From a checkpoint of a small mixture-of-experts model trained on Wikipedia.
Size: width 256, vocabulary 32768, 36.8M parameters.
Experts: 24 experts in each of 13 layers, 96 SwiGLU neurons an expert, 2 picks a token, a sigmoid router, a shared expert of 192 neurons.
Training: a variant of SOAP for the experts, 435M tokens, 5989 steps.
Below are experts of layer 6 (counted from 0) of a mixture-of-experts language model. Rows are named router (the router's row for the expert), gate (a neuron's input weights, with its number), up (a neuron's input weights, with its number) and show model dimensions 0-63. Each number is 200 + 20 x the weight over its row's rms, rounded and kept within 0 to 999.
Before each expert's rows: "comes after" lists some tokens at least twice as common just before its tokens as in all text; "mostly gets" lists some tokens that are sent to it at least half of the time. This comes from a sample of Wikipedia text that the model never trained on. Tokens count by the router's weight.

# expert 9
comes after: " ", "201", "200", "–", "199", "202"
mostly gets: "199", " In", "198", "197", "195", "200"
router,199,155,199,182,211,219,194,168,214,205,202,207,215,216,183,222,198,193,179,182,214,214,223,192,210,198,199,173,189,209,205,186,211,206,221,201,225,190,200,239,202,137,222,192,190,191,231,214,190,193,224,180,171,218,177,222,179,230,225,177,206,224,205,193
gate0,191,206,143,169,195,177,217,214,203,212,200,168,212,186,245,233,208,204,202,181,198,214,184,213,187,225,218,211,180,204,206,195,238,174,197,224,219,181,225,199,224,184,224,211,206,217,193,229,222,213,195,190,196,218,166,169,180,234,191,198,209,183,215,181
up0,189,198,196,186,202,184,215,210,208,205,193,196,264,187,207,226,221,217,209,182,227,216,193,214,180,190,180,173,197,194,215,214,203,158,203,201,193,191,257,203,189,201,204,213,190,236,210,219,151,182,195,194,182,185,178,170,205,203,198,172,207,182,230,170
gate1,191,197,181,150,192,211,183,210,192,205,202,164,184,218,212,215,200,200,187,204,179,234,191,184,224,211,208,212,214,167,196,168,161,189,194,191,207,188,220,195,238,201,217,221,200,188,195,185,195,219,219,191,211,206,183,171,198,239,162,230,221,204,199,228
up1,202,191,178,165,207,197,188,234,211,212,175,180,193,207,233,190,237,226,195,198,219,222,226,182,193,210,188,221,204,199,200,188,197,163,201,186,164,194,230,201,215,228,183,218,174,208,202,209,174,169,175,191,185,178,177,171,189,219,186,200,222,170,181,205
gate2,224,177,198,208,156,193,194,194,227,218,180,221,220,190,197,238,191,199,225,214,196,190,174,176,198,205,205,179,218,208,207,221,198,222,235,192,221,191,185,202,203,223,207,204,202,184,249,228,223,251,221,185,224,231,186,183,186,213,218,171,171,189,214,190
up2,216,205,180,167,216,187,208,220,201,202,212,214,191,229,225,181,201,202,189,212,213,207,230,205,209,166,238,176,235,202,199,179,233,139,178,211,180,232,222,196,204,189,160,185,198,184,165,195,186,172,208,188,217,219,193,209,234,185,188,217,176,205,216,226
gate3,250,221,197,185,175,178,205,197,223,168,205,180,214,169,181,195,228,184,263,206,232,167,176,172,192,208,188,204,206,210,207,188,235,216,147,220,219,239,211,212,179,197,180,181,203,156,219,201,211,201,210,223,221,236,217,170,172,196,211,172,194,204,222,198
up3,179,193,173,188,177,187,217,212,218,187,210,223,178,188,209,241,152,216,171,182,199,201,236,230,175,228,223,221,172,236,203,174,210,212,227,205,220,202,185,200,160,201,204,223,201,235,218,234,227,210,189,207,168,221,179,210,202,192,218,199,188,187,227,222
gate4,182,194,206,202,224,234,236,193,196,194,188,195,224,204,228,144,184,177,217,189,188,217,220,214,162,174,215,209,205,211,206,205,206,172,194,210,191,196,209,202,158,216,150,203,208,190,208,181,237,198,211,205,198,206,184,200,200,177,203,159,226,184,192,212
up4,195,232,213,178,229,211,177,189,227,218,216,195,235,177,211,210,173,201,233,206,213,188,228,191,197,239,207,216,201,212,251,200,219,184,216,183,200,217,210,215,185,202,170,190,211,196,194,204,226,216,170,191,200,191,187,174,182,206,185,200,183,203,189,168

# expert 14
comes after: "\n", ".\n\n", " the", "-", ")\n", "\n\n"
mostly gets: "==", " University", " National", " World", " State", " North"
router,217,150,206,229,186,214,206,170,173,179,203,182,212,179,194,209,185,184,215,179,201,203,184,195,191,154,200,223,215,162,212,232,202,229,186,203,189,199,179,205,197,197,189,182,213,202,188,180,189,174,204,211,202,214,231,226,207,201,180,197,221,196,226,186
gate0,185,226,205,203,179,214,212,206,184,218,176,199,201,181,178,185,221,143,198,199,234,165,191,194,199,200,256,224,212,218,201,203,212,176,218,232,199,227,183,187,197,180,240,208,214,197,191,213,188,202,194,240,218,220,182,202,198,196,178,176,204,198,187,180
up0,194,210,193,233,213,209,194,200,202,174,202,227,206,214,218,197,184,199,206,193,209,235,144,236,190,207,195,191,191,189,195,211,146,214,210,198,161,213,220,228,185,202,203,185,163,183,229,189,230,187,222,239,146,244,197,193,193,221,189,183,206,196,197,206
gate1,223,200,203,217,186,184,185,223,199,220,219,218,221,202,190,196,201,184,165,205,228,179,197,250,187,219,234,219,204,221,188,191,187,199,161,202,202,192,217,197,215,192,196,226,229,190,214,224,209,218,197,197,193,171,191,204,207,178,237,177,192,198,236,211
up1,191,207,195,188,201,217,194,203,207,190,196,171,178,187,205,194,233,215,204,171,163,190,183,242,217,211,181,204,167,165,234,221,211,198,286,183,243,208,166,196,207,213,231,190,217,213,206,200,185,202,203,168,185,218,204,190,190,201,232,214,196,211,201,182
gate2,204,202,206,202,192,216,189,200,231,236,176,210,188,166,228,179,185,212,215,169,192,226,209,218,202,192,235,263,210,193,234,183,224,183,220,209,206,232,188,175,205,207,232,232,190,181,160,180,188,181,196,195,179,206,219,190,244,207,186,166,189,183,241,211
up2,186,206,186,191,239,164,206,204,248,170,175,233,183,198,223,179,182,217,211,200,206,228,208,201,172,205,218,239,192,191,199,197,217,200,212,261,199,192,174,235,235,189,178,203,192,186,159,187,213,238,215,207,202,214,207,204,201,194,209,189,209,193,197,213
gate3,203,218,213,200,222,210,201,218,216,189,199,216,203,224,195,210,222,190,203,196,219,169,203,202,192,203,213,189,176,177,197,190,209,211,172,216,221,200,244,191,167,197,237,212,194,197,207,175,200,232,235,198,199,213,169,189,197,204,237,204,215,196,180,195
up3,186,176,178,209,236,222,193,206,186,183,208,205,187,237,215,189,183,210,233,223,179,202,199,196,196,226,208,210,201,193,175,209,200,185,187,204,170,180,182,204,217,231,216,194,199,187,192,207,226,235,195,220,209,237,171,197,242,204,197,198,190,201,167,253
gate4,222,200,179,215,154,208,211,171,204,199,227,189,228,218,197,229,213,180,210,208,223,197,190,214,186,215,178,204,178,232,182,183,204,192,196,216,184,191,200,168,195,187,214,218,180,202,217,213,182,207,211,210,206,219,209,178,237,209,217,172,193,207,198,209
up4,189,204,230,206,200,190,208,193,234,200,220,197,214,212,200,200,192,209,211,169,220,222,205,207,210,190,194,159,177,201,221,206,199,167,180,183,150,216,198,201,222,213,198,201,202,232,182,208,222,235,217,215,200,233,201,192,242,216,198,192,206,232,218,190

# expert 21
comes after: " ", " in", " (", "–", " In", "In"
mostly gets: "201", " May", " July", " September", "194", "196"
router,200,192,196,168,172,182,160,217,209,193,208,234,183,211,208,187,195,194,192,207,223,157,201,182,183,214,193,224,208,182,227,186,180,200,198,170,190,209,191,208,198,164,166,176,181,173,230,221,226,191,198,188,217,215,208,228,183,186,196,149,188,218,185,217
gate0,190,217,182,138,204,201,175,189,166,248,190,165,191,181,222,177,210,177,197,195,195,179,184,212,164,181,192,204,205,203,180,188,196,179,177,205,222,200,193,183,215,233,207,226,232,193,208,201,194,204,201,213,216,204,183,176,215,261,205,209,213,194,199,211
up0,212,203,169,238,204,216,199,193,193,196,201,197,185,204,221,246,175,233,172,182,196,205,214,166,215,203,242,206,208,198,185,232,202,209,225,213,206,193,204,232,230,203,180,184,202,199,180,210,228,188,163,195,204,239,223,184,233,176,205,191,205,203,196,204
gate1,180,209,206,197,202,187,235,189,218,188,178,191,221,169,195,210,210,172,197,221,189,206,174,169,198,194,244,181,199,200,187,210,170,213,225,199,183,202,234,198,189,189,182,224,193,166,188,200,227,183,203,196,264,189,204,195,193,207,197,185,208,177,234,206
up1,194,210,188,210,201,213,186,212,165,190,197,212,218,217,173,200,182,194,186,215,230,211,191,201,228,181,189,205,210,217,200,175,201,208,207,199,165,233,188,242,186,180,219,194,217,180,188,225,187,212,200,216,171,194,184,208,250,212,176,232,197,190,177,229
gate2,214,219,171,189,214,202,215,216,227,195,194,204,151,195,183,188,207,173,200,181,176,207,192,251,178,192,206,178,199,203,201,190,207,205,195,203,204,220,191,207,183,219,203,207,186,206,184,196,187,243,181,234,179,211,222,187,219,197,231,195,213,185,239,206
up2,190,180,231,199,208,233,219,159,207,238,170,189,178,215,210,232,203,219,190,177,185,199,199,205,217,210,227,204,191,166,247,190,220,212,199,154,163,189,217,196,215,200,202,221,202,192,243,204,182,186,194,137,229,212,200,199,191,205,201,207,212,204,253,195
gate3,209,224,165,188,165,182,213,181,173,185,195,204,187,184,189,215,232,182,205,207,201,202,181,222,175,195,209,195,174,220,186,187,199,200,198,208,162,179,197,199,183,223,211,221,203,146,200,218,196,198,207,217,216,204,195,204,214,229,187,191,203,168,196,205
up3,198,217,184,202,221,195,215,193,228,200,205,220,180,202,225,181,198,221,216,205,211,200,219,158,201,214,177,220,199,204,196,158,202,188,204,199,202,184,210,191,207,215,198,212,219,221,188,205,214,188,167,203,228,210,195,203,203,208,210,198,205,182,183,226
gate4,247,199,194,202,185,192,197,216,198,184,173,202,211,199,202,259,184,216,192,215,213,214,197,195,192,205,195,180,147,184,185,195,209,144,201,202,189,192,177,219,199,245,187,198,222,180,188,180,219,239,210,197,202,257,178,182,204,197,158,197,154,189,173,190
up4,215,183,211,176,171,180,195,212,223,187,199,214,210,211,222,179,166,184,161,206,208,212,196,210,179,223,184,212,183,185,201,174,179,166,187,204,215,214,199,221,202,228,166,220,203,165,198,199,237,192,207,210,162,196,178,212,234,221,180,177,199,194,189,176

# expert 13
comes after: " |", "-", ":", "|", " by", ";"
mostly gets: " John", " James", " George", " Robert", " David", " Mc"
router,172,185,216,201,210,208,211,222,226,177,193,196,196,230,204,195,184,210,208,181,225,196,207,206,200,232,178,165,195,200,167,210,209,206,213,250,207,184,216,201,186,189,195,180,205,223,198,193,192,189,193,202,162,200,195,191,199,188,194,229,184,214,222,216
gate0,193,191,189,196,185,237,188,175,229,242,194,164,198,186,219,206,192,201,255,182,217,225,192,208,187,152,236,207,202,191,195,180,196,199,207,178,220,200,204,204,210,223,172,218,188,199,194,195,215,240,186,174,194,244,223,174,205,229,154,168,187,201,211,190
up0,210,214,195,213,229,223,189,181,194,194,194,189,178,172,221,227,187,175,220,197,204,200,134,215,203,209,173,204,212,202,209,222,221,195,206,193,168,189,241,202,205,200,212,209,206,200,243,237,227,211,182,216,197,209,192,212,217,222,210,188,254,175,211,172
gate1,252,186,204,170,187,206,226,210,160,219,195,202,196,185,168,192,193,203,194,152,228,178,210,222,218,220,201,227,184,201,187,170,196,201,164,204,187,204,227,207,238,218,190,216,231,148,207,200,191,227,227,176,203,249,223,171,202,236,250,173,170,183,197,181
up1,170,239,222,241,194,154,211,185,205,199,204,192,234,215,190,230,212,183,221,246,180,197,203,192,174,189,209,186,208,195,196,223,196,190,213,185,169,209,163,203,163,175,210,201,173,221,217,224,203,171,214,221,189,184,170,210,194,205,183,198,206,198,203,200
gate2,168,178,202,219,206,207,214,202,219,169,185,196,200,156,185,191,167,197,177,206,135,195,185,178,185,167,215,191,230,194,195,208,182,194,217,206,253,204,164,217,205,206,187,202,175,192,208,133,174,206,192,191,164,195,213,176,168,210,212,195,192,192,183,210
up2,203,188,239,197,205,193,180,228,187,247,180,177,219,244,218,207,218,216,203,211,236,176,209,194,215,195,171,210,217,228,180,217,217,220,178,214,170,197,190,174,185,213,165,199,228,189,200,253,208,193,202,164,163,210,233,204,210,208,216,213,218,210,212,201
gate3,171,219,214,210,184,207,222,184,200,218,195,206,154,168,189,193,201,178,196,190,168,186,176,206,191,243,188,220,187,217,220,195,226,219,198,197,195,179,225,194,192,204,185,223,230,189,211,185,207,219,192,222,184,204,164,163,239,215,173,233,209,198,226,184
up3,236,218,220,218,205,201,190,203,186,182,176,191,186,217,209,193,212,202,235,224,190,199,227,240,217,183,193,203,198,206,194,189,180,222,201,173,214,211,184,200,156,204,174,202,201,207,192,197,191,202,171,176,203,193,197,212,186,236,181,195,204,197,191,196
gate4,215,235,199,208,214,242,188,208,233,231,222,173,191,177,195,200,240,193,195,184,184,198,182,201,204,207,200,175,175,197,196,183,192,203,196,257,233,205,239,164,169,207,198,183,190,227,217,196,207,238,182,249,185,199,185,198,199,215,184,192,199,184,191,224
up4,188,177,227,220,244,195,222,192,181,224,201,206,196,199,175,197,201,211,207,215,200,177,209,256,183,225,184,199,184,169,175,183,221,222,196,191,195,228,187,182,178,195,190,173,196,232,220,130,216,181,199,192,215,228,185,217,206,205,196,218,207,207,235,206

# expert 23
comes after: " of", " in", "-", " for", " on", " to"
mostly gets: " his", " their", " her", " its", "=", "'s"
router,205,193,179,229,206,178,219,216,207,184,201,204,167,202,229,246,209,177,182,203,183,253,244,194,198,171,191,213,197,206,190,190,194,189,221,214,191,195,199,191,200,189,201,187,242,191,178,201,202,174,167,191,235,165,206,182,232,222,213,192,238,191,187,204
gate0,198,194,185,206,210,178,179,204,181,199,201,209,197,219,193,196,191,171,212,199,200,188,231,220,226,204,213,184,163,154,161,227,214,196,221,196,176,170,188,198,202,207,185,202,224,193,171,229,198,214,193,191,232,203,212,211,183,249,193,175,214,190,239,203
up0,231,222,224,207,198,196,182,189,209,218,192,189,168,171,180,204,233,223,210,200,226,199,198,196,189,191,196,199,223,189,207,182,204,208,194,230,179,197,224,224,211,203,215,199,198,178,216,211,188,191,192,237,208,218,173,200,224,204,198,272,212,224,201,202
gate1,211,231,169,182,205,246,237,195,182,196,207,175,186,201,197,190,213,181,222,177,187,182,222,226,221,195,225,222,251,249,187,166,220,191,198,226,194,171,193,158,166,223,165,215,204,206,197,165,205,172,179,221,216,179,217,186,236,213,192,161,205,212,207,189
up1,230,212,237,197,197,192,205,210,215,189,210,193,206,212,183,204,175,193,246,189,153,185,212,177,180,206,219,198,220,217,162,163,208,181,181,197,200,198,193,243,252,179,191,188,207,207,191,215,226,236,185,175,212,197,180,214,219,161,186,211,237,246,188,191
gate2,199,201,197,191,213,186,217,185,202,217,170,179,187,168,192,207,223,210,225,188,229,240,215,213,177,188,230,210,188,190,222,173,210,195,236,227,178,190,220,173,171,168,185,207,214,195,189,194,205,220,195,225,225,192,176,197,206,214,183,207,189,175,234,180
up2,214,186,187,175,183,205,209,185,172,224,193,208,203,200,201,218,230,194,224,222,174,219,224,200,157,175,237,228,205,194,223,174,203,199,231,244,147,149,197,175,178,189,195,205,203,211,186,207,182,219,198,198,245,196,196,203,222,186,187,170,143,186,227,202
gate3,219,197,197,198,208,247,199,208,190,188,197,202,223,174,177,207,224,225,184,182,195,223,225,211,190,192,205,178,216,217,181,208,179,161,192,233,174,197,197,224,215,194,220,201,197,186,191,200,185,195,198,202,202,196,188,181,255,225,223,173,242,198,176,214
up3,192,195,183,196,199,153,224,232,188,201,211,205,169,225,176,216,222,170,177,215,209,223,204,207,211,186,180,193,176,207,198,209,163,211,214,190,221,194,209,182,186,180,181,193,188,204,210,152,225,203,171,207,163,223,184,210,193,179,211,184,192,226,168,207
gate4,244,219,185,152,215,172,207,183,163,203,183,210,182,184,174,205,210,200,185,208,173,223,223,221,177,194,206,150,178,209,192,162,195,194,172,202,180,193,238,220,203,175,193,205,243,189,191,205,196,205,206,217,208,230,196,190,225,168,232,140,216,195,209,234
up4,213,201,194,171,209,231,205,199,221,199,197,202,206,247,209,203,191,249,198,193,194,179,200,192,150,185,177,205,171,204,194,222,204,201,165,196,187,171,208,220,194,200,195,215,167,195,217,207,251,193,232,197,220,200,198,209,221,180,231,214,208,228,176,172

# expert 5
comes after: " the", " a", " and", " his", " The", " an"
mostly gets: " two", " all", " three", " such", " part", " other"
router,186,227,183,190,210,218,219,262,207,177,211,224,200,225,213,194,231,164,196,176,204,179,191,178,192,190,182,150,206,229,218,216,221,188,193,181,202,223,167,196,216,213,213,164,216,210,192,171,187,204,234,188,186,211,229,193,174,188,185,202,181,190,210,181
gate0,167,208,199,172,196,209,210,211,216,195,206,209,194,181,185,213,202,204,211,174,148,189,161,179,199,188,201,205,192,207,213,154,204,168,200,177,209,176,192,178,236,207,199,205,218,237,194,219,171,205,155,212,190,221,215,178,204,206,194,179,219,186,195,237
up0,236,209,188,210,187,174,191,204,234,188,193,211,215,212,212,210,205,181,215,221,207,202,204,206,186,202,210,215,233,176,192,265,210,225,199,214,194,195,197,220,215,181,175,215,172,198,199,153,222,213,187,191,212,192,186,214,196,209,195,206,254,208,188,216
gate1,156,181,198,188,212,212,233,205,169,221,201,213,183,171,180,193,195,187,168,154,204,191,193,188,189,137,182,176,212,224,197,147,203,182,175,204,196,207,188,144,158,246,216,224,209,199,201,215,235,193,179,207,203,209,201,170,229,207,238,209,226,202,185,241
up1,199,205,197,241,182,181,193,175,193,193,181,200,200,209,167,214,183,217,218,183,200,199,185,207,223,257,178,206,258,201,185,198,171,228,237,198,183,207,177,248,219,176,222,199,186,211,183,179,167,188,205,185,218,190,200,209,191,230,196,199,171,181,178,206
gate2,203,196,184,212,174,199,194,192,151,207,208,169,222,186,198,221,212,175,168,170,211,193,180,201,212,183,180,166,208,152,214,185,201,221,188,186,188,228,219,201,207,182,164,214,224,173,193,216,192,197,229,232,210,199,186,200,185,205,202,187,202,200,235,198
up2,193,165,184,203,194,168,223,200,271,185,217,197,194,189,196,197,211,198,199,214,236,203,208,232,180,199,187,211,195,198,177,185,212,217,223,172,198,209,216,211,185,187,207,206,189,206,177,178,220,208,217,209,159,191,198,200,194,200,219,224,194,203,194,148
gate3,227,178,193,210,215,216,242,163,192,183,184,176,218,200,203,173,220,172,211,208,208,207,216,197,213,196,196,167,189,203,225,223,224,198,158,174,185,182,215,171,221,192,180,186,223,197,210,176,182,234,230,190,201,213,205,186,198,178,187,198,222,185,180,202
up3,174,218,166,236,171,224,232,199,185,183,190,185,212,205,212,200,173,214,222,244,232,197,204,174,210,219,180,211,214,189,190,170,213,202,201,165,215,199,182,182,212,215,194,209,204,172,224,218,210,184,154,166,204,202,183,194,189,246,187,202,183,178,174,231
gate4,219,213,216,199,196,237,229,181,208,219,199,174,201,204,192,193,186,174,192,210,244,182,217,200,226,197,212,204,229,173,200,162,207,192,198,209,214,191,174,193,229,225,180,192,207,182,224,172,201,197,185,226,225,209,207,198,187,211,219,179,211,183,152,214
up4,179,192,186,174,241,190,237,198,215,195,185,197,207,212,232,187,201,222,179,196,220,213,191,197,212,186,225,206,194,194,206,187,218,211,188,190,223,221,200,215,233,201,202,178,177,216,178,199,200,214,223,218,159,204,205,208,214,207,225,219,173,203,208,222

# expert 19
comes after: "\n", ".", ")\n", "|", " |\n", ".\n"
mostly gets: "op", " Star", "ol", "og", "ob", " car"
router,172,208,203,188,237,231,176,221,185,211,200,187,219,157,184,246,219,216,197,231,189,183,186,226,201,208,207,213,190,207,204,205,198,197,207,143,172,199,206,203,188,211,173,210,183,167,226,204,215,216,183,236,247,179,208,183,189,189,177,197,213,230,212,219
gate0,203,218,219,173,207,203,217,207,170,216,169,197,175,194,164,210,174,202,217,198,208,236,213,224,189,216,173,233,195,193,207,181,201,200,186,206,209,226,227,190,207,228,175,210,248,193,208,220,186,199,184,222,203,197,191,190,184,223,183,194,200,177,203,195
up0,199,189,173,212,209,215,195,202,159,212,211,183,182,190,207,166,207,189,192,208,192,175,184,198,179,188,232,177,205,201,178,189,199,232,187,205,161,207,184,242,258,192,199,205,159,197,225,168,194,199,176,202,179,194,187,229,182,179,244,209,199,201,180,198
gate1,154,233,200,225,208,173,208,181,203,194,196,185,173,197,199,213,205,167,203,198,198,213,156,186,185,205,172,195,189,200,217,206,217,188,199,175,177,204,207,225,226,187,200,211,187,183,221,220,219,214,212,250,201,216,137,180,225,195,192,190,207,196,205,185
up1,177,210,230,221,217,176,203,197,182,223,218,221,147,208,195,198,214,208,169,202,193,191,216,209,174,206,205,212,203,212,185,200,193,217,169,191,163,176,237,221,175,201,181,194,210,172,224,193,188,209,217,197,217,205,199,220,205,187,199,207,159,191,186,214
gate2,224,200,199,203,208,192,220,213,199,168,192,221,170,173,165,221,188,203,198,173,173,219,208,179,215,182,204,198,207,224,206,180,178,176,190,197,205,201,210,177,210,184,199,184,187,169,173,241,186,215,220,212,219,218,196,199,203,199,259,177,205,180,192,185
up2,211,221,183,213,195,177,187,205,233,203,207,194,198,251,208,206,230,207,197,217,207,192,222,208,175,219,184,167,184,167,204,229,231,213,234,207,204,196,199,236,216,190,214,216,208,243,232,191,208,190,226,181,191,208,207,209,194,195,175,210,181,226,200,238
gate3,165,183,184,211,190,220,205,184,192,206,177,214,177,179,188,202,228,188,197,166,205,206,226,196,203,187,209,184,192,196,224,191,216,204,178,192,181,195,200,197,172,202,186,222,193,142,179,192,179,221,230,202,187,208,219,189,197,180,184,145,214,200,199,194
up3,162,208,196,177,195,184,212,215,180,182,154,184,188,181,174,190,177,215,195,164,185,215,225,164,211,219,189,192,195,235,199,219,207,203,186,221,182,235,170,181,213,187,185,226,219,181,204,181,186,192,230,224,219,165,191,206,209,189,199,237,233,220,188,247
gate4,195,252,176,204,235,194,226,197,202,226,190,184,184,185,187,153,179,206,191,203,182,200,188,185,209,148,205,207,215,192,198,191,185,192,193,207,174,189,195,186,226,188,190,245,194,169,211,191,185,214,222,226,195,187,171,186,222,227,210,205,200,189,172,174
up4,221,164,203,225,168,217,239,168,231,216,179,196,205,178,216,251,147,193,230,201,191,213,178,196,250,213,222,169,186,185,220,167,195,195,198,239,198,181,185,207,192,228,194,199,218,191,184,179,194,253,200,180,203,248,212,184,184,189,180,201,202,197,220,212

# expert 20
comes after: " |", "|", ";", ":", " in", " January"
mostly gets: " ", " c", " approximately", " almost", " %", " just"
router,161,206,216,204,195,212,185,233,207,209,207,199,181,180,197,192,197,186,215,189,189,196,217,195,194,183,188,198,202,161,159,171,200,215,213,139,191,193,227,217,201,185,216,178,196,185,203,212,196,208,173,223,220,197,206,189,157,199,219,242,201,147,204,195
gate0,185,237,181,182,150,207,199,176,227,239,220,191,188,185,182,193,196,227,211,208,173,188,219,218,215,200,195,159,232,189,195,176,212,217,215,195,257,216,200,180,206,229,201,215,201,195,179,190,196,247,200,230,182,234,178,213,198,172,184,190,216,197,214,180
up0,205,211,184,197,189,187,201,160,199,198,218,209,178,179,189,214,222,210,194,193,186,168,219,185,159,209,207,207,228,207,198,214,214,226,173,201,253,195,225,214,191,217,213,193,177,218,186,212,163,188,181,206,213,205,196,202,199,197,204,175,160,205,193,168
gate1,227,231,204,170,197,188,218,216,194,192,210,180,191,203,208,190,227,166,192,182,197,200,173,196,200,173,201,204,202,200,196,212,218,192,168,197,225,190,194,201,177,238,195,215,224,205,216,218,207,201,238,158,230,186,174,195,191,239,238,193,189,194,169,242
up1,201,176,233,185,211,174,210,213,215,208,182,244,212,213,191,218,215,202,207,216,193,216,202,215,187,170,224,217,172,179,227,197,173,199,243,217,196,215,207,189,195,196,201,200,205,191,202,200,170,224,202,175,247,182,198,183,207,192,209,159,198,172,234,195
gate2,206,193,213,219,222,212,204,218,188,261,198,171,187,187,211,205,193,159,146,217,177,183,216,202,183,224,217,201,197,189,185,201,206,163,194,198,243,191,225,199,220,228,218,193,211,217,201,203,171,218,205,192,196,226,197,181,211,228,216,210,210,161,180,211
up2,193,232,198,207,197,211,196,182,213,205,205,210,192,192,196,204,168,208,210,223,165,193,178,180,183,221,185,181,217,170,226,201,195,202,204,199,179,148,198,212,170,166,214,205,177,202,212,202,180,195,173,228,217,199,202,189,197,216,195,207,199,220,193,167
gate3,187,232,181,192,188,187,211,188,227,198,210,200,179,169,199,197,199,200,190,204,149,210,195,208,213,198,214,230,172,193,212,187,203,189,180,216,202,196,193,199,186,190,193,190,138,186,167,211,182,217,205,216,187,188,161,150,197,193,211,200,237,168,179,191
up3,206,169,223,188,212,208,193,210,213,170,206,193,237,187,185,208,231,212,176,207,181,200,215,199,172,209,194,219,199,204,171,206,220,171,168,188,209,173,196,196,168,215,206,206,206,186,218,217,181,191,185,183,178,178,199,206,191,202,215,179,190,169,195,195
gate4,190,220,167,223,212,233,182,173,177,218,206,178,194,187,198,160,179,172,207,182,212,227,196,205,179,211,182,193,180,190,207,195,190,192,203,204,178,179,213,206,219,207,220,189,208,194,209,187,155,206,232,206,224,211,197,191,200,220,197,191,214,169,195,186
up4,181,182,210,183,238,197,202,216,217,203,189,201,188,207,217,191,206,188,196,191,187,211,223,160,230,214,208,198,231,189,194,208,162,200,209,194,237,233,154,206,176,212,178,184,181,209,200,195,213,227,277,178,189,214,211,176,198,178,193,216,176,224,198,215

# expert 7
comes after: " |\n", "0", ")", "1", "2", "3"
mostly gets: "|", " |", "===", "====", "|---|---|---|---|---|---|\n", "New"
router,155,199,190,197,191,204,180,162,198,195,183,216,201,160,213,174,180,201,171,198,211,179,211,177,213,210,185,159,183,305,210,197,196,190,177,207,203,204,211,186,200,207,192,227,203,204,197,217,212,198,197,208,198,237,208,198,145,171,215,170,168,185,200,186
gate0,206,186,194,218,179,203,208,172,200,223,178,152,184,136,199,235,229,190,229,204,196,201,230,187,222,201,150,183,177,178,208,172,213,200,191,165,212,179,191,214,186,242,165,209,258,164,219,185,187,206,192,206,223,216,216,207,205,198,204,163,185,186,189,189
up0,207,197,209,197,161,204,202,228,227,215,194,225,184,240,202,214,207,238,203,239,207,244,191,196,190,204,164,174,195,187,193,213,242,207,209,188,181,175,185,189,193,193,225,221,205,202,204,195,230,205,176,212,222,212,187,216,194,185,200,186,176,174,202,206
gate1,179,205,201,193,182,201,207,191,197,204,195,186,191,187,200,181,198,208,212,215,175,218,222,185,219,185,185,179,205,208,244,199,170,196,201,217,192,194,193,189,173,253,193,211,236,182,181,154,212,251,199,222,213,235,176,189,195,184,216,157,219,172,207,212
up1,192,209,214,188,243,223,198,227,197,195,191,196,188,197,190,193,208,186,185,173,246,186,172,232,191,242,206,187,180,203,164,200,223,195,205,213,210,210,211,193,196,180,200,207,149,229,180,203,182,152,180,199,184,180,211,199,204,216,176,208,179,204,191,171
gate2,219,232,214,221,164,217,208,219,205,230,202,202,221,146,178,212,191,194,204,170,199,180,195,202,214,217,204,191,206,201,196,190,184,192,176,198,232,203,238,194,206,188,212,207,217,198,193,204,217,239,163,189,211,242,176,203,199,212,188,193,206,183,247,193
up2,207,153,159,195,237,195,185,175,197,217,200,203,185,200,200,188,224,206,210,209,203,210,168,244,224,188,201,189,199,209,223,224,218,194,210,192,181,216,195,231,204,190,197,199,210,175,175,189,208,176,256,171,203,195,215,204,192,199,212,215,179,174,164,218
gate3,186,190,189,203,189,240,198,206,174,235,201,176,195,198,175,220,215,222,191,192,156,193,209,208,159,195,212,201,197,195,200,174,222,189,187,204,206,180,187,228,196,185,178,222,202,173,193,178,187,214,135,237,224,184,187,199,213,211,214,214,212,203,211,187
up3,187,202,197,192,194,244,209,199,184,219,195,191,191,196,177,255,224,219,207,209,187,197,196,199,170,184,223,196,212,180,208,198,201,207,193,181,209,211,213,239,214,149,157,215,192,197,192,154,193,202,181,207,242,183,172,188,241,225,188,241,204,221,203,185
gate4,185,243,206,175,193,224,201,193,198,247,180,170,195,175,235,216,200,219,222,186,203,217,216,225,184,155,193,226,199,199,176,200,225,191,191,236,174,196,223,196,202,220,183,216,217,184,200,178,231,232,207,197,204,194,193,174,202,213,204,224,210,181,175,235
up4,179,159,183,214,203,178,198,207,166,215,225,222,208,172,190,192,194,179,177,204,224,179,194,244,208,200,183,190,188,196,195,213,223,207,197,190,195,180,185,207,182,196,178,196,207,193,208,201,201,203,160,239,202,210,209,208,178,189,245,189,186,197,202,190